Below are experts of layer 2 (counted from 0) of a mixture-of-experts language model. Rows are named router (the router's row for the expert), down (a neuron's output weights, with its number) and show model dimensions 384-511. Each number is 128 + 32 x the weight over its row's rms, rounded and kept within 0 to 255. Numbers have three digits each.
Before each expert's rows: a language model's description of what the expert responds to. This comes from a sample of Wikipedia text that the model never trained on.

# expert 7
It responds to: Full stops ending sentences or abbreviations, decimal points, closing == heading marks, and the line break after headings.
router:121120183136090152187129099154129106121187109124187140059152130138190163114152099119111088151115176135158126057132147119154057118106146134087131127112101144121103157148159214130142135120088119159093096110130124129137142108143183157123136165177077102126130160145146147100147126092168102100075123125102092090154162138206108139156123118127153119105184136135155117112149109084111141135118
down1:125117078164170101128158171115114167132135122133152136135136127161202180159186115121187118092188141123143150094155114134086108098126115176137109173104095149146119123122087139096113144089149121079162182167159152168130141081135147115136166145150157161083108116092159075122119137171193051095070180083081166132146102130127150105134124150117141124145151145093184088133121141062127149083123
down2:185118142173109136132144095144109119096118124148134092138167163149120144160129129130161073115072098081157130113075108058122115090156091127175129103120117145091101152065156112107131134139119090205074104142074064127106114150115133119127129127095127118128110158143105130200127153118158086170124145147117151138126141083198152174145133076147182121139122086120163137142149116140108098150196
down3:140145091128127123157167119177149123104119143158156098125167150160142143143168159112113150161100135164106090118136121164114148076088255103113135138146104183143122102080141128129205114085135084102092123109145146119124148111132172102136079107148117076142139106152095137086181136156136130168123114133142114111148082124163146120150065140195134097148190083118139070148157035125089077189143
down4:155103104098067089077146121140102104124171115174114109092067167127163106095089077133146131166147116177147127057133171128164138092117152158139131139137108110117128154083122128164135148137160125060085090121181085139136096135183073137139096162166114138133093136158129155171104144143102075125157127150102206115089148114109053108089121176157165150162196140165123154118118101102134116126145
down5:128139188097127133066148072130170151132095091128095163191112101165133157084234115132114190164116163155066114161181173120138081200105135134062079077146144091138136102125152078136149157146148107150118129118127148138095189089133124083116145119123145182125104117109172148112074036056097159115143101118159140088128165156149143071087111170156131179114044134049159102148086136091103143151102
down6:112146142110132040111129148113153087169111091171131134112112130152122127160150155128094139093095124060149140112142190110122197086111160070102177092181100148129114085119111127125102143155158167172160161136102108151120119116117090118099145147171120153129083125147172115146156203130126210060119106036161145158106121112043073081138158110095089098137095098188099136115160114120133162146133
down7:132135094101128079203123116177068110108090101169123098164141111112112160132179146110139119089129125061132118128114114077138105133133111120139131167093101179139157101159140117099137107148102192122129190120116102164137173142156094133160098155139167179169135179150163198116164111189113115163132102151113132179122115126161110090091122222129095072134155121157145176125173107065187146095119
down8:185116156119119143167102140139142101143106137135151125183099162149164160056093135144111209112177131101086126068172077119188099154151159091133081131160146123156164135135114139145108115176144129135103110070116127117122142105173155097149159111120073092115160116122136114138104048133128093141077135115120087144038102124178058132089156109135106085161115152095110115094136121146127177171172
down9:125099099100105123146113137136147087189139112144094189103151164128121167103121132079122107213144158119160139145142119148150104135141099134106130147151179108071146166125141160186108113046171157148126108109169134181181155105046170143138146155057122113092181137137132136144104168104135111133092106076128107125167185143167210112146176139096169093181103124148140088171117108113138137119134
down10:177126147152123153087034104053150079148164174156137135123108153108168199166104086142180119103152076136140109159216124104077127163079124123073161120093144152157110135114139117077092114088116153116172145113131174115097110089086118127124116117116078112138082161184072127106091139135134082106131123122128133088176145102113101141111119111098118125095143147193147141158197070130133138100079
down11:106077163142108105140086112135150107088117121114129177162100162113122107069189137088155064160101111076152088128161104106124180115125155144115211187078134176144113082156114131098123157171155158094097133116134100134119147103152133127128089134078047159120092199086194137138149158127150057095139127177125132143138147178112147071146127142074098157165140165127101090100060096100153129120123
down12:176121130125171144115060145131104164142172113101143141182144080152151145158121087126111112133162197164119163126134126118162152148128163161093139141140094095140151104101126102144091090174096162173124155100170154104128088118139114161189070153147138120128156134150155100144184176159144156056158107155120115166107115083092143157123145133136171173120071119114110144098108172169115113086155
down13:118103130175159138142217161103161160063162077136144145109182091165170082134165159090145101180143167142153100124123174093076144111103132100142090180126162172142084109133152137107114055165140114086191110159120099170115102138132077142169121085130155113156158106129127152071192093084101118099174137164106121088155119131113155111133093116114164131139127132170162078137180107139137138184120
down14:127156098099167096138175098094125133119230137119132170176098135108068116119141168142089158134128104189126111108113128130166129145165095131108092090134083150174178081126125132232184071045124155143168162104118129147063148136127194185162068145107066136143143129085133066108170106101113102137153181127159147131148113111161161129149150177122127100144162154064129123125140092125121153067131
down15:131118105113140142094175102213063146126101140131146119121151164104128082115055102097169129134096147119106097098152112112123081141132166143126200139122124126088120111110097122128135123112101160140104123181160160119046123106100139137123109166158149113122123151104093124128137090125114143129107136125097112098178102167101098166081146148140096147103162133093135114122142123110149132188096
down16:130113094115176184089108127102146152152111136184113141161098080124135157143136155166079143150138133087099180155104096138112135120117169120088165111118098124102145107132130105097114112174104106079176112168191157069169171079167113130089129067176109120167160085130140132153131132088081150104115138111098078194126091144119168106139157133137066125120142111149024081111186123157100071138116
down17:148172138179128122162196146156158171165128132181132144111102138149115144140125069155190100150130161071169159148105118134060093101159115096221126084123172160124132140104167097163125102135138107138151147165122145107110115131080064126133125106145149103149164123059174157138151108150145125116133104129116108106159149112155075165111138101103115092105169217119051096090120095159134118109124
down18:134113159125143072105119099159115139124146104105132132094211213132105103082119103116104161146095167129173138132201169101058080068099083198122133179143096063141203136154131127100125144159138083140157129146126131064063025183150134150082098134076106123140060142118132103131107110136135149173127134156154119133148112102147085131106140178115115133101186147108105202141077092111128172126153
down19:096152132125081072118110168153138156124112145079109122194096134123100073088055101155158115133148101144105164202176117075097074153114098111146099166116112137141078155153130120126133160063170124086125130160099149191056089125147140129094143141160143171127076172143096208101079117127162127101151151152130134048145115118112127204079116094144066098074137116112137135151174120116102180182120
down20:112135114068141120126125095159133131147134125101118111137073107135164138113103116067105099145151130107056063150131099075102117075199161124202143176132142115141163095146165155164134147183176130102067134125101126122151129147156106150151166083100118103151131111114125087124136064116068123144120184076137140106141123153092213182100143151118100102114049125130211129139162179160106126110090
down21:127084137115123120068096148153060107102102066147075131137129086116094147115118099091151132099206127166096140083128115153114042191119086157074104149125137130132134109092087132118131140093139103152126189154177080163124139133161085184132102143152104148125067092123147115126114115130089114152119144173144163176174120119088151102184111139128141129101105111193196112097110147128140091119067
down22:115104106081150119148160149167128137126096154044106145143184148083189219145159156069121184113143107122152171084151090110077134075108147185151126110122132111161122203116101152096064113122135108147112115086090112172130128155074124169174132123174134117130141138103179145129139153127123122178080131166160092115123111147127084108141100125161128089079164135143045065122074112154072141168135
down23:118166167132138111175131111192120103097071184052138090115051099115125111094109166117166134118129111112127142172163150143131108118064150148144114158127172155074156152108110158123088206133125161146186160120094124106082161106143152089164112150159140104143145126110151133130106089146112155160132152136166102151165164082094165135072123130072067165101156111109108140104135163161157132157099
down24:164100096093149083078083149104158119110177094147140126106142138106174147118118103115099067105163100164140113141173086112172093135123116183079066105167154034120180096097109116160090105108090099128125104080126127123142147095157099138131111060125167178155162061153125160075138127081103145177136117193090154072149141139186085119134124217133132043161110133141134078143104097113142128109088
down25:116146106168152143177179194135125130138122152143079116164150172109204082116106117064097123136110115189132091111102161143098210171083114192104147141128143138164142162138117086164154128108125103122139142084124145147105119080130109160102035162176126210144124130148138153121168140127124120135170122165106137139139186155123108155165111139131159111094188133094128111057164174135087206146142
down26:112185101129157127112135130090107161083154101145086151098094101174143086137147102085076180097101166114146122136154171088183172120134144151064151150125148081117101109113062139029119134177177103090163158154114126145163099136072136169088176127137158178143167151160129110113114167096127128199156139188159102192147135097146095102121072090115103143118139066177133179088137125173160153134108
down27:124101082096107101147071115117181130210126135109142122116127090083086124178117161144170135134117099167099117156113116173179182159142136092149129130075153092126138163174116180076150087157136144138128147159100082084144197146126125132087098124141103118083161113174074101097144109106100142115155151076085103132061165105154142126125085097141093100171120110110169150112144174128094064173131
down28:099129132105151117090064166083156125126157108093087085152122081140095133075141126153185132077149120150130145116075052082160130163080141148173127121148147153158140056167101154145104116157166140168155162091173122130219139090151191167140114186143124144109163102164160090111127193114115094181093134139145149169178099097101131129104084134095101077099120123150134129084121108135131150140181
down29:135128107139118113161130109124198143161111107137181134156099134141140098138128100147141182067076228181148160143092159139191188132125153120140161102202146150142107111146111159124158191122104066105148114157097114133096127119144093121164166165145107120171077119130098062065106063117132157092158187135131080098157094160139124166111114135146114086138101153153113121153184099163129153115194
down30:079142116134147143141107157101153119103067159138140159170185124163097174078152152172117135109163097103109096161146117110100223158155165135116088159143107166150128167123154119152127149118147068152119159098098130069178107083172183155132115107128124165126111114096087093094125146184141177091115164111115170156123104118157136120156087107134103188184106133104089158153123146113165102130174
down31:178167139112133124129141102104114144097146115160167129205099169132117158134100131165172099151114147071164121076136140158116130167144131150108189115085193115126120182121151123110125145136099134100116109171174077130111130069121193098155151090122115123132085133122076076126142132168157093116158164172098148094154124133152124102105103081131172143100135182146146100108116144148131168141120
down32:085210140112130062082141117120157053196124132128124086167134128081145074093147098042148137109080110130083102108124169146132083167155135134119131180147093132103134116077156120211068178097167107111129137190181137086128125118141142186172090235129096136077135165072167141126148139122146136080137099199087141107138133135078118129169125119126125158109064135096154152147090082147178104120104
down33:114126115173100170070145141079117122126072117092148088133122111091174101196105171166097100110096122089046143131081105101150125125153122109139099132112123161140143149146117088175166106133127112132131119077115185113139073116191219106178137143149157179078133149154096096162143124140087092147195052125148041125111153091113168074139105106109105104149098110149112048140160054133164099095142
down34:131149148159173153110100152132124105099185120100098167146156180125169129149138137131100098175136123163123107110185110084071165142152119123099094104114121097094154125084161130092161177126160139110117192131078110095215128115111085125138104171142148161137085066147107185141153133146161153137102106162153140093126162165116077132136173164171139146106153113183201187155107161108160151116063
down35:100140179138124097109112168076075119145139095115161079110082108178084123115080127154120109125124148149118129133145099095118125154117119135133148181139132101090131117124174143136082194140146088094180119124146163098102132122124135090140158101137083126127102128138121083137161124171172129167166144182096071164117166177149181174075107098128120110096058132066108124136080171188098167170121
down36:168110108124126151108122115140133106232172130083089145065152159143184160156146146112161133135030141115117143067131115120131105133186179086075151173160128124150136082087143127115130117138141133086153118138071086120122135095114150165137186171154108119203173079193149149161169135167144147098142186124096072139182107131107118086087139177151170099162085141143137158133105103135075148131089
down37:130065134121142111159107123180154133169110111119169167110102074079150086112143118126102151157108130103146086093098143143167136117165142134180129098147103124128152100121120126166111149114168150120091086082074157112092098144133129125142170153149121135142115142113113145087158181109111120118131120108147137160165195108144100061098100169160133137076141095136129178156089153139139077169188
down38:107142091096147029155127094131114135127167140153119100168105151149107120107124130164144103130161125142148118082162155082143131127135108175193094123161101141139211093104088153136125049072172132131096098161072151147091168203152122148131134136095110183132121033103168122129073125135106182152152114140223135118118149139132103099137073104070112123122132128072168100180074097121149078091116
down39:140144103140096114180112116137151135145095125145153152187127064118116141092158141197156112136222083171131159117166199191114133123209130147084118112149089157123083132119126132125090102101120128186064100091094063142132129160099121125111173162159116121123122149102131125093149130137121195167099091092149109148149085048116145154146122085211111113170137096133130118136104097112131123124156
down40:178191175161100133127118159185144077132092205184125129179174094122141124153134074130083110108203098157129098121118145141093100106125161085164071139100093087062136123136089139141116083094131135108043114153113145141153138145136068137104104142098132163109083114147149127097154093121187076081124179143190117107152111133104114106097120175111124144127160162132078179037111094133140110069122
down41:094157099177080146169134167108155086067108097107132114090081184113166130151068049072102093155095169085082112139145116189091168112190147160138140123092174135142066136112166107115126141147133152136112116157147118120122120146165141145089161161130100135124114079110126105032114126112162097112179128153096105127208153187099108167131100131156138093120116105127091160143132135121152160095111
down42:167113180087188113109089131109110114112096146105150158115093136104079154052099171148082055076187182119173150091137157101140100129161146156153105148192139139114173050136143057045099082087161139102153107122172136133127065090144151156163143195116129172121150092160137133060058167101103125169157130107138164134136084084112087128097151102115059140155156087129078129084082104171120134082107
down43:144167142098088153136124143125111098137087136117064211109094118109132134111148159095156163104132083110101142129094157168099174177130130118074108075123133125121135078079108127157130136117116069152115128094129158116120134142112194137148088125139147176143132136154187074096127118121072146146117106126155116167096182167142162080119117143117096092166154130184051157120096137093158083075105
down44:203129142110203033121137093085151095155181111155127124118137126125067157104174129124101097141114094095109132121144132141168090173142073108143197097182101121154124120138099080116126090077140143153048133130137133107108062131112118143161152110153121209152136070118172069155110125109142138158103178135173120155138127163120143150095145152071120136132131114180167115159091085141111112165144
down45:121145126169126121176139172118103126079117142187100149131193143076138133153132128121114166085142133105158114131138093100090080152101094085128149123184168088149080148118101200100103179098068083128125204070104099121143087168093068146147192114102074148133123154091094155168119151125090114158115099104094133114131115116062104151084153143140137118079140120111134089173138133136182198148107
down46:109168142097122086117140091131112148130141165158128138146138138111131112120138073129161093139087164121157144106123104128133078138143115119104072146105136168159083118140136204075112162143157150105166125166116095115131121177112097061115181121093087075112149094124101203145151055122220141078150141133125093072162197110086105110183140138117095080136091092085127102117129086086127113198142
down47:129105176108151071130193148153166146175145102143099084163178119078118112123113139090138113135160110064141120146165102159127138199094164144135163133198162112128094094080115152132153166129121163138124142090139137186125118151162080099085175164099143142142104147148123142096121118125129091207197125113191140123134102179069167169087113152150141143096124150086230152148122098144047168168181
down48:171150106177153082169112131085091125078115164121081114162092125170117088108103091159083118111087063093164135146125184186082151134156096111123135105078166089209098098203151089105073112090106125082136158148132129096126154126072148097122140120125143118171120083129170159075155094165152111098096140135153187125155117142149109119121163144109079117100115172084093107096113118066117137172111
down49:144138136123139127159159157130178141094150109130133117112134151172108128089096076037168141104167159113115097159169107145152104149165133200140133149103182083111088099078157119149144094113123146160137076153101129114116079080155121114145108183119114147164079108155145139129163172062151166147136138095050132083167144103162094096138151128111097163120113162172130129133162024085146093122097
down50:158115127122077135168061106142183071137135131162157157170158112150138130193100161040150114127129128132185113101071073101136144143031164134135132167199154130112119133066111146131158162100083174102098160183063121124119123140156112153105109135098116132104098099162146054135097094137076154132092119131098104147147144189150138127117150201142124125051097145172134157152104089144095094152106
down51:149113146148188146189121132133162122120180106122133147129094212131149148112173141168219121095121058135148069153108165140138086172230111127058145122119124162119146095185137155142121128148152139139118113099155153125148111139143130129149149134185161104119098099200145157112099118102110134129159137116090211127060164061112102103116174097118163127122146121201150122130118146104134168116193
down52:147122148153152052112151139104116115112096113146113073154133176123197149148150132102126145146133113085168199143092140103111089132145108130146189146090172194150106118064108129123136151038155088152151101133118115152124114122108134115091175117138159098164139142133114170172133136176165099135123136135131096115171135130178111170128079131163144146118150075133122139134124127126128043112146
down53:160130157089178132163105078138113156119112122130151100085152098190140087086093144128138141126100145124122143143108178075128165135181160097139083116150122134083125088156085096123166114035143128136126088123153114076157136142135124185177088157142081143091160113143181113134073156112142136046157143168079078166114140100139110126166051108145154192126129149105057093069131117106097154074165
down54:129183122104099191170137091125161129077093102145113128145118117094112106087141203152160143115133145159112104108096152093151114095094124096134147165127106135192102134068159120185087116118099125114115052123128099196110105099034120133168120107142144083136146129028107112152115125100126130115094112138107174092162112135058103130115162116116151128149075161054140150053100113136132125127151
down55:121093109139135096160115106152190129110148128144139145102149195152126136149154174107102174157172113124173137092110121154084184119134099107076137062155132134145072060093111143172135125115119141140161172178130123185130146142103162158133106157085125112090096138117182094133172057133130161155123063070120099136191115142116040150139105116091119172092120117100113100092169145100119125137155
down56:172153118171153165093189191108094167135097137099087125134082116122145097056158120168111130145142147076198116156148160080098160118155160136061132141145167096126173084112161141078054182222148158081126115109142160167109081109083141108131134140102151115188090150126131137128131104197119124138110089140156092082081156109205149174114115115144106048138137128078129097124154122170133144123087
down57:051081181136143132144192073142143098110120119140161115187122194085135071069180198110083115090109072197137156089139198110119133110195102112146135161151072138096173076130088125135158149126157068198211130086123144129074138173140145112087126126142180095154151140129113157043161119114140153118143169100063088144076146178232179129177117153090122104102083169157140081143115064127139092124132
down58:121098085158088142170101149113076165113072181154108160138159168140147123073082129117123088128153095161130091138172099154121142118144148128241172102148148149138151133119137183141161140196099104122090095133181163129143123079045139147098165102124104112114160145097168104195129065062165090156127110120153131129109133126103187141103178153116129146174091127142158192098107197088130158148135
down59:147179092132117108152114064141127176177157087117186129086144197105098090074145179171161092183080116150125094147158138110114104146100166152171106152130123104126128090183081117096176132141154174129119093137097106121216099084104126153047145149174116132167087172162120105151138139132108139147093125142124117178171101171152133155123159106148137163151156139101176133125095157145144121134064
down60:153105092122147164148120117086089113137155177127109152099092116125086150149153106104177112107161129139128097152117149178185097096152134176181149110140118128130118152220109196098221069116134174129104114142091161168124129124142154141178127094114151156111121119148096138075102137137166134136184133126154075124155156135193118167125071152139119147072107116169114128138134140128074163147077
down61:137109080137106140114097197145129141079102146146067165148157166112115129129122086100088144100162082109084155129163113111158107137131141182097149178124157116167197192086137152173139126135121108164076205107169068085137141151109173120155134152122084104168127110140105139202125118106079079098078161139127147137108144116100210100106154093103092099184101070087087139128121126150083151132147
down62:111143112114138154126148112134080163130116147171065149171130093140133187172193136108162108122136075207121121127126162173155125194123180107153102063084146104131158085144151213154112082160182125124124072124110105155105058129153131123123083086117129110160112112103138193169099129184107116118100139129176165103142123069124153175084088167143119114164183067068100150117114187119113126112147
down63:116148119149088208134097102123130132188134144061122140106157150115134140097138084116112089161111133093165091088124127150162152117076152096164098129125110103104160182114084173180149135127152104153191066107128152129070141106127093132110161131154100158126111136063129190091164117150149161140163091147135068123133165176153156075154135091089098113106136161154115126035120169176132176148150
down64:126144159131151148105092147144148123151132095172105115154205154104118141066128067157148144117146078123198150101094094188123130163153192147118149126092118153115101123138129133129141113117069158163133132087095033115115096090140061123121149109120138105162128115098184117168156122172119102109094118123122150086110073164158093106120148087106130209123207196122134099137160155105155143063161
down65:140035209143084160179072102096114092136211121080097126154047143059089120182122106205107193133085098117124182086147113123109110162145121110162170141133081142126179127158097111134114196138143121193131069138102073097159075128143142120154112089109075119089111111123154161138183195182117154117090111124089136117032127140191108147088124129138108086153140080146140157146108139060106164063135
down66:147141116148145138090118113137169202148134102098083132119089105094151152132150141156151127130111141118135156125151080116140122099210147128136152118084134147123168131133163131152119168128111139147120175086180136157149173150081091099172153123113119156099155094120142138182118142157094101102160095135138154078121146097114101080083113136107141155118119117189130085139152153134130114109120
down67:140109108147126141108115105092051141080143116156074210090063076107142215087070159109142124087197086138148126138171131182128109159108091109155106058088120052102147075119134084114100138119075147141182161168147079104143110201128101166130064127094150090172085169122164209107104122148159107122136121149135171079136143151126132175143085098129176090139124136106113119117082143158164191152107
down68:156132094155184147140159146133110112118090161121156141126139132134114119149114156133218099115129092087142215161120101128176132180141102145107216098153121161145135157104176170146192140167100107146126110168159160095155145092083096154143066141187094077106138109103131147144177119131112112107152127213188150117161095148136182189167135110146094115103088165080084115091101115108074082072153
down69:164147062146155117184125172078151192049086130124070145159134129166062119093101109164128131068175171099105101127174170141130147088156176114171146149122160123219165143128118103199122163141144153098091150134154110091082111147166130082107167130073142096096166104079080100109174190120086187060118121079106160144096151113164059122118135166150100142119116123167122185097124179097119134140145
down70:127148085111212139133083143110177135154089130159093125123143106095117163135176085112142097143088185135113108152089065168149080123131185095163117121120094094092074096124122174174085084117167123121140167105103036163098191113111120160124204117074145204125106151088178150128086145142073152122115140100051163121079103172101185082123096061133160143082124117119131109078132136119141075098112
down71:158113173136043138094108122124185078085170121145035140117110091101107163117078110133089155120080114132132112058167097110127150143115139098111166159127085107123139161141169127138125106113133094137127106150115121122103111176087136100179164155129136156137127146098118127142140137137118113152155104159146116119153162119198127143112135093141167131095221130119094112037113178110120122141152
down72:146119137103137142205119122158124090162121143119149138140119136139168150138076137122175174166117119177162191150138110133080095143160108120086153083194141140088082146103129150094120111179103092126106104127106092138113151098160082109090176148144105175129122154149126162154100141172119095114165116118072153106126160063136116147081082097133117187103105144121177112148136139129155105156140
down73:154141139143080098155108119079123126168147103137128140127114147117102107183120180177093141161072127148176168152130173106143151190104108110092142097086106133119147200131186153172123151188122162162133103093113162106114162154063127117145149144147117121199101188170106165148110145142141119154150117125165062101130097128100090117187124159165145112102105115110136096103163105155110161174112
down74:149116168146140145158128098142140191111170150109084087136120125109170124169123123106024185109146089099127109054139148111136074088053127115157136114185098144130109171074171059158154102104166104095111135062171139171068141151119165123125171132138106166203116087102118139082112102104133142112148132126119155055125132148115140118094115200172048108183129145171158135165125113099108140138152
down75:103115151102095165119069111126109144125094128184086162147176145126107158175124122100142155081161123039125087097076150112091127135128073150135136074133141119138067134125061124081049133145158168141127148104088135152151116151127123091178057099119117149097153105099145082086096138119143138110097072219067123190121116148110074153153137075156129084156081120151088133124169149068177152119170
down76:127101170167198148092169150144079175170093121160134149144111162165071130207041113127105088101145138157132131106122131139172155122124113081090169139102121128107134156091135064149114119131095120143168167149048155123125179146140078085145107166110116148141146152108138131092168148138106118149101147113172067103177121117137160164115102057147080087125091091126106180187125113068099136170132
down77:114139126115113138111133116103145117137157154137090152131145152104120128155171128152145120183092153199086120115134102097060160128168102142193167136098103139120156112078110182190140112135148116168085135179092183147072113175121144058116207108172131139132131146096169079103158153183068134138099093113164130120098139135163114160096141175145139135101095086129119104098106151144077165180180
down78:165198075087097103124144111091091144121064120070081085145021153108173138102106127152141097122127065114151118113074093144202131114125134127186124092138085118090115234146111074085124124125149146110161182140130113081053125142168114096109127131169103121156133122116118132178099176109157115143175217144117079162149138112079167130136118153121131147142147184102133095116152158126066128120112
down79:103143169091148127146218125113124151121137169110175147149173140123138178124164175127176158122112135130194150138106134157129149130123079100112157161131115108113182172130139108125136131132063139159131127176109145115113175094128134136150134128126196122156128109154155076134095100160134127163054102137163175156118145083068110188094194161140119133159065067147150162118127106117146136146112
down80:105143121169155180128141121082141152135075125098102151128112156160158105140109085116120143178169113114127168113148114147076108169183193173093184107076153196165123152153144154107126206145182071143094153130177134145128144122167117038109149090106113115143098101087150107134116096145125146128114164122084168108116117146158122098129113134095161081125155113128079161034195128123076176144149
down81:100112139156138151153111179104162131165137108122137125108145132112147048134147089111168204160087171167130164127090141111134186118110124141156146103134139139145096156105139137109112112107133177174143138070201034098119164169086102171122112131106174154140098086166130155166153158023079122163094153153130169153163168146126155112083139111155094205112131128138103140121140129117089140174162
down82:108144104162112134131166142113115141108177108095079148135167151174125099155163150124129120137118122062167174077095157121062140102134127155167086079122111136115111117073122142133155108163096130155145133125092099167089114090173067095099157210109109161131134080094119085099083085164140150131064113088138079120140094130121190059116124141106148124182169167145155140084131127085131140111160
down83:052149207117122150204096127079148120151085153139119125131155136117067081124117147067100128201111202135142223121143097163116137093154135107126104122140067157144144098149114142169161104123160105119145156129078142126148192168148139191156148131131153146082181183142091091199145126138142135114180144085107165153135126148160104167102164072105140118120188135170128168148075166145113089150185
down84:155099122121132177165161133157116141136142132089097095124078117118060114122086141161139099136150143109109144158153149177086181113135091088163145089141143149136169108099163121162066186108117123097126127101113155171204104163093136154130135123070194060142111060073067087122231087116118106110180140101140164168162131129149164139159085095150093129143113085166118181161131182161142181110121
down85:128113200185141097099109114069160120125078094141102139131094117141154096134154157078144153143128138098153099122160149124151143184095150190072165151084145104072117150124134126118174136116189113119127127114106092202150133118167083091095161129088097088097106209202101143146090116122149144127119091096174177167122160105149121162133165201090108149061145124142117170118116104091089091114138
down86:105103097144130151157113171045169130120097143113142119144098142161148187098141074148089138176161104141090104086106163157144109119143094153131169061114112136111120137116175165129097125144202092128088122182103079123177157091073160142160118141119154087099169124167126096109186096124107107152070139120126111124123144113102105161128175043100083116150076132148164114223112111098082159113229
down87:122131151117146146109070158170105167149055053062156131153113086183150112140069086148115119117097146109064140127068103070131157162123133073093147105087145121103186174131196110097113124155143129140115144110169127141160119165153140113138146191133152154107098165118146107119153116103202130114150109144136110184105157112094143180125108100166160183090148147112145149144163114065181149107106
down88:124087134092122129147120180161036121128130124157129092144091121144143173141101198185190143183120143123111118088144148162115096190089047094123151123134085155147137171101140123135105145109100067132155089065123104128089085147134078131124113146115166139095080124098187147106147122139144115161160135160135129139125105109138160133106150078080117124138101145118109145168131074144128104107083
down89:152150142143126093115131117131100166116130147115091159123105079089127097079171121128076155137186114128108189162215124111150127158146181113139085169097107168146147144142114074132102156112155148129079063100158077180123104119146126135123079170083111143100146097108081139081075155135129075168125136107099164065152130121053178143129130117160141112101094083111086111121141110111176121104112
down90:167189109151133125118175121109112139123118145106120096093121154180161130099191162122175159114147177127090145127116091102115181175092167124120127111146065165109127112104121124124111141124087086195125104124123149133102102163175089107121077125165183102180155108163119137117119074137179147116183123104095169109158065055070174176115062095115137114151168113067145138133113168086125163137098
down91:140098117106154139170134108100153127118125098128129149182122120117124114154163122133091123155146080097153121132189172116132111097056121132152149097123130121097111162180173152181113126089082124191130143113116104191118138159118100139111184125091100094133070180124163123135064130190160121097122126134110120164123091104121168067165134184082126210147160149146150092163138147114119113143198
down92:122142146141084137053093177076122189194164124164114085102082095110111098176120157161078131087107089122168107164097151090150160169136128137078098168092121176133107120086181146059099118098124113180123098067145117132108164161142164127103142124110139144128160153125082113181097229149112105116162121166131110129144094110116124105181097117154083104142146121085148143170083140113154112115145
down93:086142131101151129133148115149138128145096102128181091136087107176169147071097110057086125129149109173065119161130077073100119123176173099132089130143169056109169081167148129158096148112219120150115156121089111146128152166129155172114143157088136065120136126099111164131139200111131086139146137125175096082142131159108175098118078132147120064149138095121082153130114079119120077128105
down94:076126158131156098106128128068086127124140091132074142167162096132161105117116101121083123141176073049099133170120143132095159160182093162134124125122148115148084161141130133114159108102128163111134106108077126084086086117138052065172102169207138102183186050115127033153146094111147109171177142122131101097169105085160112148149171162203123117110176184114104154176126110063162117055117
down95:134087129131101120098127120168136137147160100139088112139111089058141059104126152113105188119167140117056156139121152130109100129109131111079111109186150166117130109156123079172100136037186173134104149127120110131119133070149140127129137126101100066124142101124137146062167154126140195200155093096183093135138119153084183098140147165170140100141101132176127117104132129110142098164146
down96:144056119126162109129128153184076152110179157111132111120171169099132170091117088123116125150098160130166114157153136146171095128153082141138115120130162140118131155168233198151098095112200145120134151151166138127121138142173151144191119137155112159148051117136129157152086117133113125112144159104159109069157123188146095185138143139116148119163094112127082085147092137109142154130090
down97:144128154135103153140115163165086182212150121127175151172139095117110142125070088081078160169141174117041104074080172131149091133106130127215090091175170064150117160138161123154123142128147143112146141163136116120106132152084106105155062084162053183187105112151136107093178116070108109108141102120077096145210191112065141147134154125169184092135124080131095117207153127095139074100134
down98:120108164096081111117114123108155129184157138106109070085039092099114138162087104098173126116156083126139094109099133129087174141143072112148129097146128103104062081117129167148120102090205109109131130188134118181173119121131141155132110105159150096126088128117113160085138135120118091142082110172077123144115186112125088068113153110127114057096120140151196077102122075136157099092181
down99:157139105095159080117123044086112163154131153097128123142129115129145176150108130179106077073174084131125081127204190089131096140090127108131088195127140132110168100088133080075134119110113124140113120191119115139199107119156121176151100131131115088062087094175162101096137123090148125153104147203151139112133101129191190103154087126125114095111129194140115176148141135112164109104099
down100:108115142140119129116093141100140152096120051100175111095117154092132111072130154100149101175118129004100105148128137130124116119173161108152162110110158127089136117168166131142147083190110078155145068116141134078157104113129131131121140140121151202107099135121112194067218158154126159078142169138145120117145110131171091105102077138154147134157152151108129143125148139126122130136129
down101:112229142099113115142154126174120127134173113150145145121166127147146143129132155131172116135080134101171117152146147089154091128058123062096122122111191127142161129139067122106040137097125117161126166073132078117136095091138188128125116145089145135141052188125142117140158110094131091120138146110207201087157102071151127083155129154105153110104151117160115176124128160194146151087124
down102:087096157143138116108100122170053155135200133050094164162133101154139146193094160108104112164164131095130148149087115101074149151137071139029144176156136126139138116067130134135093117152065064063163145163054170150144177117156120153197095165134108135123113158098109110162072128137166149089132183122125051096111122102176149151083167135128139134147093151083139098091138096076171169121134
down103:144138210107087111168126115133082126127099087097105177097153165164140122101066081107131098168114148155123096157093164176103154135104089053149127134135132143106187123139096118042066053150157149148149144172113152116175118162129157106112043145113128082102093129140144077159123137158169095111177122103162076118074128129161097210071087141079144107117112115192171135113144142140151170112155
down104:142094125114123146099108113132056141134184112111156174083090138148117144064153166084136158172207153114186084155146163155119115117176139162096144150157129076082103100185102095128144149174108141064102153123074154175141158134082121135155125157095048130082141153175112115144181156098070135151122133096146100117177179140140137116152115184105159122136174088052133113124148097206139062164133
down105:151129147093066135096191148152154063088139146136109095173100156128100113088106178102144100166086109120169113130131154104132137135113080141124136121148139155135134088112094103073142137156128169117144181130134130126095114091156111126096109116081107107147150188095159127153156127156129121139137119100151098163107144165104157153092110105161106113169085122156094111074111108123103145108153
down106:099093111180121160088043131131105095165159170163151152080127072185115107141145090191122132077133141037085152139140186159174152108120168126186125075143099181098123117142115117134139192081122138146127144139111149144186116135121105168082162174140114098137078071124122098102153145180107135079150143172125133110150101049168140081130054182150105178099138132116081159127161110113120088138096
down107:115106086097113190075098144087075167107166100104130121195149092117076050122133226172163151129136136120161102143107155157132136157092109128084167084139118126168102063122140133116088129104105207126134110152149102185178145140125117130103213112092155086117104128145144114153112168123064118078106139109164131117105132100123145154102179125086084152081080083147189139096122190085154146104194
down108:171131145146172183118119138128152124160040204157143142140127138146143098134131124080156133149119149096145070183127102160082132140155131133109203153163092138130119154090114163119125150151153153078161099115095149099080188115116115137106129119144105087126115133148137148155203144147131157139154171138186144087163114090152107185114215135183136134125127131167128118111160181141125111139136